Experts of a small language model.
Size: 8 layers, width 256, vocabulary 8192, 36M parameters.
Experts: 40 experts in each of 7 layers, 144 SwiGLU neurons an expert, 2 picks a token, a softmax router.
Training: a variant of Adam for the experts, 333M tokens.
Below are experts of layer 5 (counted from 0) of a mixture-of-experts language model. Rows are named down (a neuron's output weights, with its number) and show model dimensions 0-255. Each number is 200 + 40 x the weight over its row's rms, rounded and kept within 0 to 999.
Before each expert's rows: "comes before" lists some tokens at least twice as common just after its tokens as in all text. This comes from a sample of Wikipedia text that the model never trained on. Tokens count by the router's weight.

# expert 5
comes before: ",", ".", " |", " of", " and", " in"
down0,187,241,178,206,133,219,286,111,158,167,169,187,239,230,247,209,245,242,223,130,151,196,229,225,239,187,195,203,234,171,248,178,167,228,206,144,140,202,172,256,269,154,166,207,137,284,191,186,263,259,217,197,231,251,186,289,180,179,227,230,164,235,213,191,209,227,249,171,169,167,229,159,184,208,209,144,202,191,254,198,249,170,216,155,181,180,199,222,215,227,190,199,200,170,176,169,211,227,168,197,149,216,158,174,206,226,223,231,187,131,244,247,167,186,155,207,150,253,259,163,220,252,242,159,163,179,214,196,249,190,238,131,141,300,130,221,226,248,214,260,249,211,177,246,202,288,224,243,236,239,194,250,90,187,258,177,224,162,176,138,225,199,198,136,227,224,181,173,166,200,260,151,188,209,216,171,171,260,251,192,179,231,198,190,221,186,206,284,246,219,186,243,122,223,117,202,149,225,243,176,210,135,178,206,245,192,169,212,232,208,194,205,166,183,209,191,190,189,135,238,148,105,269,277,201,163,229,199,257,172,174,151,282,193,206,130,190,218,185,222,158,202,245,147,234,200,326,246,172,166,193,185,216,270,119,156

# expert 29
comes before: " ", "\n", " —", " +", " −", " USA"
down0,213,201,238,187,173,207,283,185,217,209,181,198,223,219,218,93,267,234,190,179,242,187,256,149,227,199,112,292,205,195,213,240,223,251,219,256,213,187,152,225,223,196,202,119,280,228,183,203,215,184,246,221,165,178,154,162,207,225,149,280,254,82,273,291,256,247,295,278,204,188,142,157,181,246,255,212,169,215,142,185,190,179,269,232,160,298,225,178,162,208,247,151,196,237,205,169,223,189,167,203,157,199,216,181,160,180,239,186,245,166,181,213,305,141,221,198,162,244,173,246,193,158,172,229,178,210,169,251,185,191,214,143,197,219,217,182,243,170,158,145,256,227,212,218,191,279,220,178,109,200,192,193,181,222,196,191,187,185,145,234,195,193,221,262,187,207,222,264,173,232,220,142,201,199,172,218,200,169,139,167,221,207,246,210,195,202,255,234,219,183,170,207,193,165,215,173,231,220,199,231,163,248,206,244,247,246,158,248,191,244,252,213,279,265,154,169,128,113,132,232,207,146,191,233,222,152,260,184,158,218,215,216,106,180,200,172,246,263,222,235,224,202,246,206,197,254,223,186,262,170,174,144,259,253,208,154

# expert 10
comes before: " ", " •", " Born", " Country", " Total", "year"
down0,182,231,230,250,171,243,205,143,168,159,187,217,232,199,184,288,138,213,216,146,206,204,191,233,149,171,213,164,180,119,213,251,201,174,225,165,277,83,177,229,224,225,178,267,231,196,199,221,236,139,226,192,138,189,211,217,237,205,210,176,247,184,244,156,186,177,214,150,227,233,171,147,220,252,193,287,269,130,237,264,210,249,220,167,274,207,176,250,157,187,131,218,190,227,184,150,191,172,166,194,150,212,213,182,238,174,211,149,210,183,210,240,205,185,202,232,154,277,241,182,201,210,180,218,252,213,236,104,174,149,247,183,176,219,188,267,179,201,241,158,222,196,172,232,231,130,227,209,235,142,199,186,97,230,233,268,167,190,192,213,188,232,164,174,205,248,215,207,146,178,285,222,253,190,235,267,158,226,177,185,174,221,182,166,273,259,151,214,219,179,206,64,216,184,175,150,274,173,159,145,207,200,246,140,131,180,226,209,174,186,161,187,170,163,153,216,121,205,224,186,140,216,134,246,185,221,251,145,134,182,243,170,123,191,165,210,214,198,237,247,227,188,174,182,238,187,186,178,166,153,297,289,178,221,132,148

# expert 11
comes before: " a", " the", " not", " been", " an", " be"
down0,269,224,256,207,221,215,248,248,150,311,229,172,265,213,109,179,202,226,183,173,175,184,259,184,177,181,189,141,228,182,167,135,152,254,176,86,246,170,140,228,212,164,244,215,144,178,170,205,237,218,197,160,262,176,162,178,165,139,191,225,217,180,224,155,201,103,220,212,212,239,166,221,226,219,264,193,127,202,233,225,187,185,205,174,157,201,154,198,201,178,201,254,194,218,181,190,229,229,156,207,169,224,149,192,228,129,144,179,155,203,220,281,195,191,282,241,142,134,147,206,164,113,193,229,255,205,234,180,136,204,218,230,200,189,172,180,153,207,127,127,226,155,238,207,146,180,211,204,173,291,210,221,237,183,198,207,207,212,297,190,209,173,261,261,137,223,211,200,109,209,186,179,214,214,233,241,174,289,167,248,179,254,216,147,205,266,251,136,160,174,186,140,259,194,245,220,209,178,119,119,130,224,268,165,149,152,192,201,235,197,159,141,263,202,214,222,143,222,138,272,141,233,189,269,192,232,203,197,179,176,156,200,187,191,214,190,182,183,256,222,260,199,150,212,138,215,184,219,205,171,207,152,188,198,173,201

# expert 31
comes before: " the", " a", " his", " their", " its", " be"
down0,146,205,200,271,171,200,131,159,222,237,164,205,127,155,226,193,278,211,193,282,121,150,190,239,185,226,159,200,207,161,198,245,193,178,202,196,257,154,195,215,108,192,118,232,234,218,148,227,236,217,168,260,199,212,200,212,164,176,246,217,265,219,167,222,242,160,214,246,172,197,210,196,177,195,183,136,253,226,222,189,164,174,194,159,184,300,196,292,239,210,201,227,89,160,196,228,125,160,181,198,189,173,161,216,127,236,243,182,147,164,173,236,183,216,238,171,149,126,236,188,171,198,240,216,140,234,198,193,214,259,248,250,210,209,254,163,256,213,186,217,132,304,193,229,197,221,207,247,185,157,158,213,236,209,192,229,239,207,233,221,279,254,137,165,273,268,184,205,179,191,207,244,219,168,142,153,243,132,244,213,151,210,157,206,172,164,204,218,204,219,199,198,166,252,196,182,231,257,160,247,294,161,235,281,215,203,169,274,188,191,239,183,137,207,215,215,149,210,177,248,271,223,184,223,164,177,162,236,107,243,258,218,119,207,172,214,150,214,245,173,162,189,166,107,255,177,211,173,185,155,223,222,263,251,232,193

# expert 15
comes before: "1", "2", "3", "4", "5", "born"
down0,212,212,202,208,251,196,169,193,193,202,196,197,130,181,192,218,206,143,233,143,204,231,220,110,184,222,182,241,242,204,191,132,198,139,153,176,225,230,147,296,212,219,191,224,251,254,225,205,199,162,194,240,106,192,232,275,152,213,209,215,191,238,219,173,201,243,173,185,177,183,197,192,190,140,216,133,239,242,233,148,211,246,281,252,204,251,236,246,204,186,219,249,156,179,278,175,163,249,191,155,194,206,237,233,231,151,186,154,246,203,213,119,161,154,230,174,171,185,212,190,283,201,142,149,179,228,223,179,183,229,199,150,149,177,177,268,168,93,163,238,228,201,196,170,178,150,254,225,254,162,172,240,265,187,232,243,189,181,133,214,147,152,164,153,266,283,175,221,212,270,206,159,185,185,234,129,149,193,201,295,267,199,224,244,198,213,272,197,208,242,178,187,207,205,168,206,159,213,200,224,188,214,149,254,185,180,192,149,245,278,116,182,244,232,144,197,131,283,178,267,233,208,145,258,282,184,215,207,189,254,130,230,216,262,200,209,241,184,187,173,225,267,216,164,169,270,207,146,249,221,241,131,258,196,232,148

# expert 4
comes before: ",", ".", " and", " States", " (", " City"
down0,201,187,220,125,169,230,196,153,178,165,264,260,195,241,165,179,171,212,225,278,236,213,260,240,251,271,252,232,195,218,229,251,262,265,242,176,203,157,185,188,189,244,175,213,200,178,226,235,347,149,238,164,214,191,168,128,254,201,238,242,159,198,180,212,188,216,257,270,187,232,105,223,148,201,109,197,177,206,154,193,253,205,224,205,212,201,194,208,268,212,191,169,208,178,221,186,186,237,229,203,149,181,168,272,235,158,189,261,292,178,232,215,242,210,193,211,236,243,271,240,222,217,206,284,244,178,185,128,171,203,280,214,161,225,209,213,188,218,193,177,219,148,186,159,165,181,190,259,220,205,172,174,232,259,198,146,178,139,201,172,202,259,191,182,185,142,269,154,274,107,161,148,235,212,154,219,165,282,224,176,197,144,193,158,181,190,241,244,136,173,227,218,195,145,133,163,213,185,224,291,166,228,270,194,161,187,222,157,63,228,144,204,235,213,157,230,200,208,172,214,250,146,199,204,161,249,235,182,184,234,252,286,216,242,189,163,183,200,273,212,166,231,168,140,194,237,153,175,217,225,219,215,220,194,183,193

# expert 18
comes before: " to", "ed", " by", " in", "ing", " the"
down0,172,159,270,173,171,183,209,177,276,141,183,136,200,204,183,170,223,185,158,277,166,174,174,212,255,282,200,229,160,223,245,289,267,172,202,163,220,186,141,199,256,167,214,217,258,217,211,141,258,218,172,206,172,163,190,204,249,182,228,153,235,191,173,179,101,225,221,138,209,250,250,194,208,172,225,154,277,254,201,154,239,196,196,225,175,193,240,182,223,210,151,166,196,153,220,138,193,237,183,143,174,242,224,252,240,170,170,145,201,197,188,156,186,272,137,208,268,210,212,194,175,209,140,93,203,209,183,180,227,212,151,199,262,236,220,150,157,217,262,223,189,189,194,209,251,270,245,230,198,156,205,217,183,235,250,190,222,142,177,139,216,248,219,199,317,216,137,126,243,165,213,194,111,215,148,169,199,277,209,198,180,125,231,250,231,168,189,229,206,182,162,191,193,233,206,221,138,172,223,225,202,176,196,191,131,235,218,250,193,251,226,232,147,140,213,152,222,210,175,197,222,146,192,188,227,213,139,203,200,163,149,301,315,238,208,184,218,226,133,121,208,244,149,210,282,238,236,235,226,185,206,262,243,191,246,262

# expert 37
comes before: ",", " was", " is", " he", " the", " had"
down0,209,143,218,228,211,260,182,252,198,204,138,198,230,195,191,234,193,168,174,181,110,166,211,203,227,248,193,181,204,213,202,220,225,200,229,180,189,206,176,75,229,177,171,128,126,244,168,285,223,138,148,186,211,147,154,226,124,142,187,296,219,227,205,212,224,272,187,226,239,267,226,213,218,216,171,228,235,159,285,203,190,231,151,223,165,225,166,175,167,159,244,169,227,218,197,170,213,238,254,159,210,165,213,243,230,191,225,276,198,180,187,190,256,149,151,147,148,232,239,215,251,215,204,203,214,172,153,188,138,275,185,195,260,125,207,212,251,230,222,160,226,133,228,193,199,225,183,214,188,261,229,218,205,271,181,118,278,211,178,191,238,168,188,127,267,184,142,216,234,257,294,211,179,164,271,167,148,147,129,200,180,267,168,170,250,252,180,239,192,264,215,150,180,248,231,158,179,160,247,312,178,179,154,248,194,220,160,286,160,203,232,223,236,212,99,197,258,227,177,236,193,181,236,227,170,228,164,159,177,207,251,206,149,212,194,214,202,174,166,232,121,145,207,221,259,157,229,192,217,229,209,190,222,207,147,248

# expert 21
comes before: "\n", " The", " ", " In", " He", " It"
down0,154,221,144,183,193,187,211,253,191,150,187,249,161,188,225,207,149,188,202,184,147,183,202,182,183,286,182,198,156,190,151,162,198,199,247,207,207,122,270,168,192,189,183,169,195,209,133,111,215,135,196,168,180,235,239,188,151,229,186,181,176,259,208,171,193,252,201,131,245,163,235,138,222,176,212,221,270,190,189,201,247,174,161,226,191,160,213,227,201,211,172,198,186,239,181,199,158,147,165,217,215,238,189,207,223,172,210,215,110,195,303,151,228,150,149,154,242,99,199,220,193,191,177,198,217,194,175,153,223,265,149,142,239,195,206,103,312,164,284,208,188,198,121,147,186,241,195,183,94,208,190,180,207,161,167,159,203,153,104,171,218,181,206,185,162,117,270,141,217,216,193,221,212,209,230,205,219,164,254,170,160,280,191,200,176,266,207,188,106,175,225,199,267,196,178,226,218,182,211,295,245,234,192,248,145,181,278,206,210,209,184,260,171,138,255,149,159,245,221,220,239,224,230,98,127,179,232,144,179,171,241,219,113,142,217,201,224,265,154,121,221,214,200,235,198,187,225,174,236,186,195,177,200,230,210,206

# expert 24
comes before: " of", ":", "s", " in", ",", " for"
down0,129,207,233,159,197,131,180,237,210,181,232,153,244,155,228,209,176,182,253,159,161,237,187,198,204,251,141,220,210,234,239,181,201,265,139,204,181,206,209,200,237,121,215,217,209,249,218,130,209,257,203,248,170,199,234,256,188,234,260,251,124,180,198,180,209,255,234,241,176,200,147,198,162,302,110,158,206,240,174,204,294,179,163,205,186,145,291,193,153,143,157,214,207,255,158,202,195,251,156,249,181,132,229,256,250,174,212,276,225,88,192,95,150,236,192,204,159,199,167,248,210,196,198,136,244,193,216,252,175,200,180,181,178,191,213,167,233,125,155,112,207,264,240,208,252,233,232,227,266,198,217,228,190,244,276,131,169,243,228,169,161,195,222,266,249,192,192,209,141,157,152,179,155,230,181,216,196,192,172,200,238,199,222,162,203,165,272,160,189,194,184,213,124,219,156,218,207,246,206,220,256,205,151,266,194,210,236,174,244,158,157,187,231,201,231,208,197,237,173,140,218,210,235,214,214,205,161,194,191,220,228,240,179,204,290,85,178,210,182,209,168,192,159,183,184,239,218,212,137,193,140,245,151,217,158,87

# expert 25
comes before: "s", " of", ".", ",", " was", " in"
down0,197,224,255,184,176,181,177,184,224,192,176,172,220,198,211,262,214,88,204,161,173,172,195,198,238,203,194,111,225,236,153,213,246,173,241,208,217,295,160,178,150,157,198,138,306,176,178,222,188,243,187,186,193,194,161,245,268,202,259,226,166,235,227,208,182,191,214,239,231,214,193,176,245,222,197,102,221,186,181,130,182,247,217,244,209,159,250,213,161,183,199,116,202,280,173,168,146,210,180,163,174,225,225,205,161,157,222,270,204,196,170,190,239,190,203,201,194,244,295,199,145,186,243,252,216,208,211,210,222,175,132,174,101,222,196,159,224,165,222,256,135,201,151,182,242,173,105,135,217,180,234,198,216,266,177,259,163,207,252,242,192,267,204,245,182,257,213,237,166,193,189,194,215,200,174,232,139,218,231,208,178,230,154,104,142,245,185,251,193,230,237,174,141,216,214,121,225,180,213,213,178,233,217,210,138,165,219,175,220,155,190,328,260,258,191,211,177,164,208,148,199,185,227,224,233,197,263,222,257,177,292,160,133,221,207,105,147,236,245,201,155,270,200,112,134,224,207,204,192,140,233,154,178,238,227,187

# expert 22
comes before: "s", ",", " (", " and", "\"", ";"
down0,178,256,113,201,117,233,237,176,160,246,209,235,176,201,138,194,239,129,207,142,211,179,156,240,212,222,140,258,153,162,242,217,254,241,268,162,164,193,218,224,161,184,198,208,136,203,210,138,283,169,136,116,177,100,115,228,222,190,218,221,145,259,197,196,286,148,183,184,239,207,156,194,232,155,235,231,245,127,271,192,261,186,213,143,228,219,186,153,252,215,173,140,144,202,302,146,203,163,166,222,130,220,132,148,201,249,121,178,169,141,190,212,120,260,227,196,141,226,172,226,208,256,132,213,214,204,165,173,186,208,203,158,194,216,166,176,252,179,215,295,251,164,210,236,200,248,209,202,227,236,199,197,222,134,189,204,158,154,223,209,166,224,236,189,223,178,227,201,201,206,261,194,203,200,191,283,260,192,164,256,175,203,185,122,177,237,197,193,191,226,218,162,198,175,272,214,158,158,189,202,163,246,252,141,198,215,134,278,165,200,201,187,235,259,219,203,133,228,181,206,199,169,209,218,184,207,211,166,172,217,169,188,299,216,193,96,222,198,106,235,151,219,236,199,235,175,214,246,184,228,213,180,217,226,207,179